Weights of a small mixture-of-experts language model, trained from scratch on English Wikipedia.
Size: 10 layers, vocabulary 6672, 43.4M parameters.
Training: 244M tokens, 7435 steps.
Below are experts of layer 5 (counted from 0) of a mixture-of-experts language model. Rows are named router (the router's row for the expert), gate (a neuron's input weights, with its number), up (a neuron's input weights, with its number) and show model dimensions 64-127. Each number is 50 + 10 x the weight over its row's rms, rounded and kept within 0 to 99.
Before each expert's rows: a language model's description of what the expert responds to. This comes from a sample of Wikipedia text that the model never trained on.

# expert 27
Description: Final pieces of place and institution names, such as -ville, -burg, -shire, Düsseldor(f), Arab(ia), Mos(cow), and whole names like London or Massachusetts.
router:53 61 43 51 50 60 51 59 57 66 32 50 66 63 49 47 46 44 29 41 67 52 42 38 60 54 55 59 38 51 45 46 56 41 50 65 58 62 67 31 53 49 47 49 32 40 59 71 45 44 49 59 38 47 37 44 50 69 68 55 43 36 57 49
gate0:34 43 63 47 59 41 54 54 63 51 50 40 52 52 59 46 52 59 52 22 49 52 51 59 57 66 43 52 61 48 62 58 63 42 49 51 31 69 50 47 53 36 55 41 30 49 45 57 33 60 55 65 49 55 57 68 44 55 53 37 33 49 38 52
up0:55 47 48 59 62 53 64 63 49 57 47 56 45 60 42 55 45 53 51 28 56 47 58 34 63 55 53 55 47 42 50 60 38 63 34 53 29 45 43 54 39 36 53 55 36 52 59 63 49 69 63 54 29 37 71 52 37 55 48 72 63 32 60 68
gate1:57 52 45 45 40 41 38 58 70 59 64 41 58 54 48 50 41 36 52 58 74 56 38 59 59 57 39 54 51 52 44 54 32 53 59 41 65 48 40 56 34 59 48 42 51 53 53 55 35 47 40 55 46 47 64 56 52 35 54 47 55 69 55 54
up1:21 46 51 60 26 40 47 36 57 26 27 53 42 43 59 58 39 54 42 38 45 51 41 44 39 63 50 35 36 37 59 57 52 52 40 47 57 54 51 42 63 50 28 53 53 44 56 18 58 35 44 38 43 67 47 50 29 35 46 71 38 32 26 41

# expert 29
Description: First pieces of words in song, film and work titles or character roles, often after quotes, such as M(other), Bl(oody), l(over).
router:51 39 47 73 54 50 52 55 65 30 71 52 51 46 45 41 53 50 42 78 47 44 53 57 60 62 37 39 57 61 52 57 52 47 54 42 46 44 33 52 66 50 59 57 60 56 47 31 62 49 41 48 36 50 38 42 43 34 55 39 32 56 47 60
gate0:41 41 38 61 53 58 47 50 50 55 50 55 38 51 37 51 34 76 39 45 46 57 49 57 56 62 69 48 65 48 39 41 43 55 48 49 63 52 39 55 53 40 52 64 53 62 45 44 57 56 46 64 38 53 56 39 59 23 38 34 37 51 57 51
up0:48 33 52 59 39 58 65 71 53 50 52 49 49 53 45 66 58 43 20 55 47 53 60 48 53 49 43 64 49 38 46 57 57 55 61 51 54 23 48 34 59 48 52 55 58 66 43 48 53 39 39 42 51 52 63 41 63 44 41 45 43 44 67 56
gate1:50 53 51 60 53 44 41 46 41 58 55 46 41 51 62 37 40 58 72 53 45 26 45 53 57 41 50 27 55 45 41 41 51 49 61 45 41 51 44 34 44 52 64 47 35 31 39 62 51 55 40 47 42 53 61 52 51 58 46 49 41 62 60 57
up1:57 27 69 33 45 54 53 42 67 57 46 47 76 26 60 42 43 57 54 61 42 56 59 53 51 55 54 58 44 35 59 54 55 50 52 56 70 63 55 38 59 32 37 53 47 44 61 59 45 44 56 60 58 30 55 46 51 53 55 35 44 48 39 65

# expert 17
Description: Opening capitals or pieces of place, team and country names in sports tables and results, such as S(apporo), L(ithuania), Per(u).
router:42 41 31 37 69 55 58 49 51 50 39 44 51 47 43 54 56 36 58 54 40 35 57 67 53 42 58 59 54 52 47 59 56 52 40 46 44 60 48 46 64 27 45 41 56 46 51 48 49 52 47 50 40 57 49 49 51 50 53 60 42 56 53 45
gate0:69 45 56 41 50 58 48 43 53 47 30 53 46 62 49 42 61 51 66 55 47 53 54 83 48 48 55 51 47 41 54 53 46 43 62 28 60 53 40 34 52 55 59 58 53 39 55 70 53 53 31 49 47 35 43 45 42 48 34 59 32 49 50 43
up0:51 42 48 63 54 54 71 49 43 59 51 60 48 49 59 61 65 50 40 56 42 54 58 53 52 38 55 60 45 54 35 60 69 57 45 50 52 45 46 55 50 41 36 44 55 42 64 40 53 69 59 51 39 37 60 50 53 50 70 55 44 49 52 34
gate1:37 60 41 48 63 49 62 37 69 75 64 45 46 53 45 54 39 58 51 45 67 49 59 27 54 49 38 58 62 55 58 50 31 51 44 59 45 63 59 30 39 40 55 52 42 52 68 41 50 60 36 46 60 54 42 59 59 49 44 57 30 68 42 53
up1:50 43 44 20 32 69 53 51 39 44 70 41 62 44 44 33 55 48 53 54 42 46 49 68 41 59 60 31 40 57 56 43 54 43 57 38 48 31 34 77 44 59 48 64 57 52 45 48 49 59 34 44 50 54 35 52 47 52 60 63 54 52 57 37

# expert 5
Description: Final word pieces ending nouns and verbs, such as -s, -es, -ations, -airs, plus the last digit of years like 1862.
router:47 53 52 53 48 64 33 60 60 47 35 56 41 59 67 47 54 50 33 41 36 59 45 52 43 52 59 52 48 50 42 46 54 36 60 54 51 53 53 42 43 46 47 47 53 31 50 52 29 63 36 72 42 45 49 47 36 52 60 43 46 58 47 59
gate0:63 50 57 42 47 53 48 33 45 45 46 53 51 44 53 50 45 59 45 62 56 42 48 51 40 58 58 34 58 37 47 49 54 44 75 34 66 65 59 48 46 50 49 57 64 44 65 57 68 43 63 51 49 33 38 58 64 50 57 52 46 42 48 50
up0:37 53 51 45 59 43 67 35 53 49 43 69 53 40 55 59 50 56 40 55 36 48 45 44 60 60 59 46 59 53 61 19 28 49 60 39 41 44 42 60 44 38 47 50 47 42 66 45 33 51 67 37 48 51 47 48 40 44 49 65 42 42 56 55
gate1:60 43 45 44 36 53 50 68 46 44 57 51 41 36 41 61 52 54 53 51 35 52 53 47 42 51 71 33 45 39 62 50 53 62 53 47 53 53 59 52 51 62 52 52 53 28 35 54 32 44 57 59 66 53 62 50 47 50 43 52 47 45 44 45
up1:60 65 50 49 56 45 50 57 59 54 35 64 68 51 49 53 40 58 50 45 54 32 57 27 52 53 52 47 36 44 47 55 47 51 62 57 26 64 56 47 48 53 59 48 44 58 59 49 37 56 57 54 44 61 53 48 43 59 65 52 49 41 49 46

# expert 39
Description: Pieces of sports team, club and competition names, such as (B)roncos, (D)ortmund, Cup, League, NCAA, and player positions in season articles.
router:43 69 39 54 40 52 48 55 53 62 54 38 60 38 40 36 40 50 53 49 57 56 32 60 54 54 55 43 44 39 52 30 54 55 48 44 51 48 54 63 30 53 46 52 49 42 64 40 61 50 35 52 52 58 38 51 48 66 59 56 57 40 55 40
gate0:64 57 66 39 57 56 58 49 52 56 75 50 52 51 52 47 59 40 57 33 67 37 40 41 57 45 50 46 68 42 74 52 31 49 40 66 46 59 54 49 46 53 51 46 47 47 67 42 67 40 39 58 65 64 35 50 54 54 59 60 53 34 39 59
up0:50 46 37 57 41 37 49 51 64 53 35 58 40 61 52 50 44 56 30 64 39 45 50 68 51 53 44 56 43 52 41 75 52 55 41 31 58 56 59 36 72 39 44 60 49 50 45 48 41 48 48 43 48 24 75 59 27 51 44 57 40 42 59 55
gate1:63 42 55 45 53 48 53 45 36 53 56 53 45 38 36 46 48 56 68 45 53 36 44 74 57 52 36 50 57 48 42 44 47 49 53 55 46 50 59 39 34 49 50 49 50 34 35 25 34 44 72 48 57 36 43 57 52 43 42 51 49 75 58 45
up1:57 45 59 37 49 46 46 42 40 36 42 45 56 32 44 63 55 36 58 37 38 44 56 43 57 49 45 55 51 66 40 48 73 31 54 43 53 45 19 43 37 74 40 69 55 41 50 44 41 46 50 39 56 40 45 53 75 44 36 60 57 60 37 56

# expert 32
Description: Opening pieces of longer words, often Latin-derived, such as Dec in December, acc, res, recon, Ad in Adult.
router:39 35 49 45 57 48 52 54 53 45 56 72 48 53 52 57 59 63 62 51 55 54 48 49 47 46 54 46 46 55 44 47 41 49 42 52 46 68 42 42 58 55 36 44 68 41 39 61 50 47 63 42 46 51 44 48 27 52 56 45 15 58 43 49
gate0:57 52 52 56 68 64 40 49 32 56 35 38 40 53 45 70 50 62 42 56 43 46 47 44 46 56 60 64 63 56 53 55 55 46 53 42 30 48 50 56 44 49 32 44 33 44 35 44 60 59 44 54 56 35 51 64 63 33 52 50 21 53 48 43
up0:50 62 46 65 52 43 66 60 56 53 50 54 61 49 71 45 66 48 31 54 44 63 69 59 54 42 40 41 33 56 49 53 52 31 37 53 69 45 64 52 50 54 54 49 50 45 72 43 37 37 51 50 61 59 58 40 52 68 43 46 61 46 34 47
gate1:46 48 54 65 52 42 30 41 62 42 73 40 51 50 36 55 52 53 62 42 41 61 36 38 56 54 47 52 54 36 57 54 37 45 66 49 39 37 48 50 42 60 43 49 42 62 71 61 57 62 50 46 62 51 43 64 55 35 55 49 38 34 39 44
up1:36 59 58 38 50 55 37 58 53 59 34 45 38 42 62 49 54 47 54 40 35 52 50 37 47 39 50 51 49 48 50 56 70 28 25 67 61 54 50 55 41 48 48 49 57 53 48 48 48 42 52 52 45 55 52 49 35 47 52 51 77 70 47 62

# expert 0
Description: Final pieces of nouns naming places, bodies or works, usually before of or a comma, such as colony, districts, Committee, album.
router:52 60 56 53 50 58 47 56 46 61 44 43 50 47 45 46 62 80 62 51 62 51 45 50 44 60 42 68 62 42 57 36 43 51 57 49 47 37 51 48 49 51 55 63 39 47 68 60 56 65 38 58 47 47 49 52 39 60 58 45 35 37 55 52
gate0:63 51 42 64 62 60 63 40 51 58 39 63 50 43 41 41 48 65 72 43 63 51 61 57 35 66 33 44 47 71 51 55 51 57 53 60 33 47 53 48 41 56 49 51 55 67 41 47 45 40 43 43 52 41 54 40 47 45 32 46 39 65 70 50
up0:44 51 45 48 49 47 59 61 50 51 29 43 40 57 52 59 56 46 50 32 50 45 40 60 47 64 29 42 46 73 58 31 42 59 62 41 60 45 49 59 43 40 68 45 44 61 55 52 53 45 39 49 62 39 47 60 48 44 51 50 53 64 71 61
gate1:59 39 43 55 46 55 57 64 38 44 57 51 55 31 49 43 41 56 77 42 35 51 47 55 35 49 55 68 58 56 27 70 49 49 43 53 40 49 37 57 59 38 49 70 58 56 54 70 40 37 55 44 62 45 42 56 51 50 48 55 40 48 55 47
up1:47 32 58 55 37 48 43 55 44 31 40 53 57 52 29 49 41 60 40 55 48 49 56 57 67 63 64 41 69 52 40 63 37 40 43 79 26 49 47 54 62 44 65 53 63 70 42 68 48 35 70 50 63 33 54 46 45 47 61 47 52 47 59 46

# expert 30
Description: Capitalized words in titles of works, awards and organizations, e.g. Best, Love, Battle, The T(aking) of, Royal, Board of.
router:60 73 65 62 31 41 56 60 50 32 66 43 60 51 42 47 53 35 69 50 66 52 49 45 63 52 57 68 44 49 49 50 65 50 33 62 69 44 55 50 68 37 41 57 52 64 63 48 61 39 38 45 43 67 39 54 76 51 61 30 48 53 58 38
gate0:43 41 67 54 60 38 69 21 46 50 56 66 58 58 50 51 37 59 64 54 40 52 39 53 41 50 57 56 64 52 56 65 40 55 54 51 55 42 39 29 33 35 42 67 37 42 52 59 48 45 42 54 70 43 69 56 35 43 32 45 43 43 62 47
up0:59 36 60 57 46 49 54 33 48 39 46 62 49 32 40 62 46 54 58 44 84 52 34 28 51 50 57 48 35 41 54 56 48 53 53 39 43 65 70 63 51 34 49 62 45 48 50 58 35 44 45 30 45 54 49 39 37 66 41 44 49 52 43 45
gate1:48 54 65 69 55 54 55 39 52 59 57 24 52 55 65 50 58 35 60 53 65 49 36 58 44 40 56 60 60 48 41 61 54 47 37 44 33 47 30 48 53 65 54 32 41 53 59 35 53 46 40 59 50 44 40 49 51 41 48 47 48 44 41 57
up1:52 55 49 42 57 46 54 38 56 53 55 45 52 63 71 16 26 32 56 61 40 45 42 72 42 47 28 47 59 46 75 74 61 62 59 55 38 57 46 37 44 31 37 34 52 41 48 49 52 30 47 57 53 65 50 52 48 37 43 29 41 46 52 55

# expert 16
Description: Header words and cell contents in tables and section titles, such as Votes, Turnout, Certification, Notable people, plus percentages and closing brackets.
router:34 46 61 49 45 56 51 54 46 35 34 42 59 52 48 59 54 52 56 34 46 47 42 38 49 54 51 48 46 67 35 49 65 37 45 46 68 45 59 44 32 62 58 43 40 49 72 65 48 35 56 35 44 31 56 66 41 71 54 63 46 48 39 58
gate0:52 49 41 51 47 44 60 39 40 45 58 61 57 39 47 59 38 61 54 42 34 62 42 46 52 55 47 41 48 44 32 38 28 52 36 74 56 39 55 48 49 28 49 50 67 53 57 58 44 45 53 50 57 35 46 56 45 44 58 50 38 41 54 55
up0:56 56 42 40 46 57 61 47 53 27 45 56 39 50 52 38 47 56 60 46 49 51 63 45 42 49 60 44 53 35 60 39 55 57 46 60 48 53 44 60 62 56 55 30 56 65 60 68 46 47 66 51 47 44 64 46 18 49 51 46 38 23 42 58
gate1:28 60 69 58 57 41 42 43 54 50 49 52 42 50 56 38 49 47 50 43 59 55 51 49 64 40 54 51 61 37 47 52 48 47 58 44 60 46 60 77 40 53 46 45 50 49 61 51 53 63 51 58 48 51 58 64 53 46 42 52 56 46 43 47
up1:61 44 43 58 47 47 43 52 52 50 45 40 57 32 48 34 63 56 52 51 38 54 40 48 46 66 46 39 39 45 48 40 40 67 48 50 43 59 35 40 46 67 53 43 56 54 36 44 62 53 54 52 56 59 68 45 50 45 46 52 49 57 46 32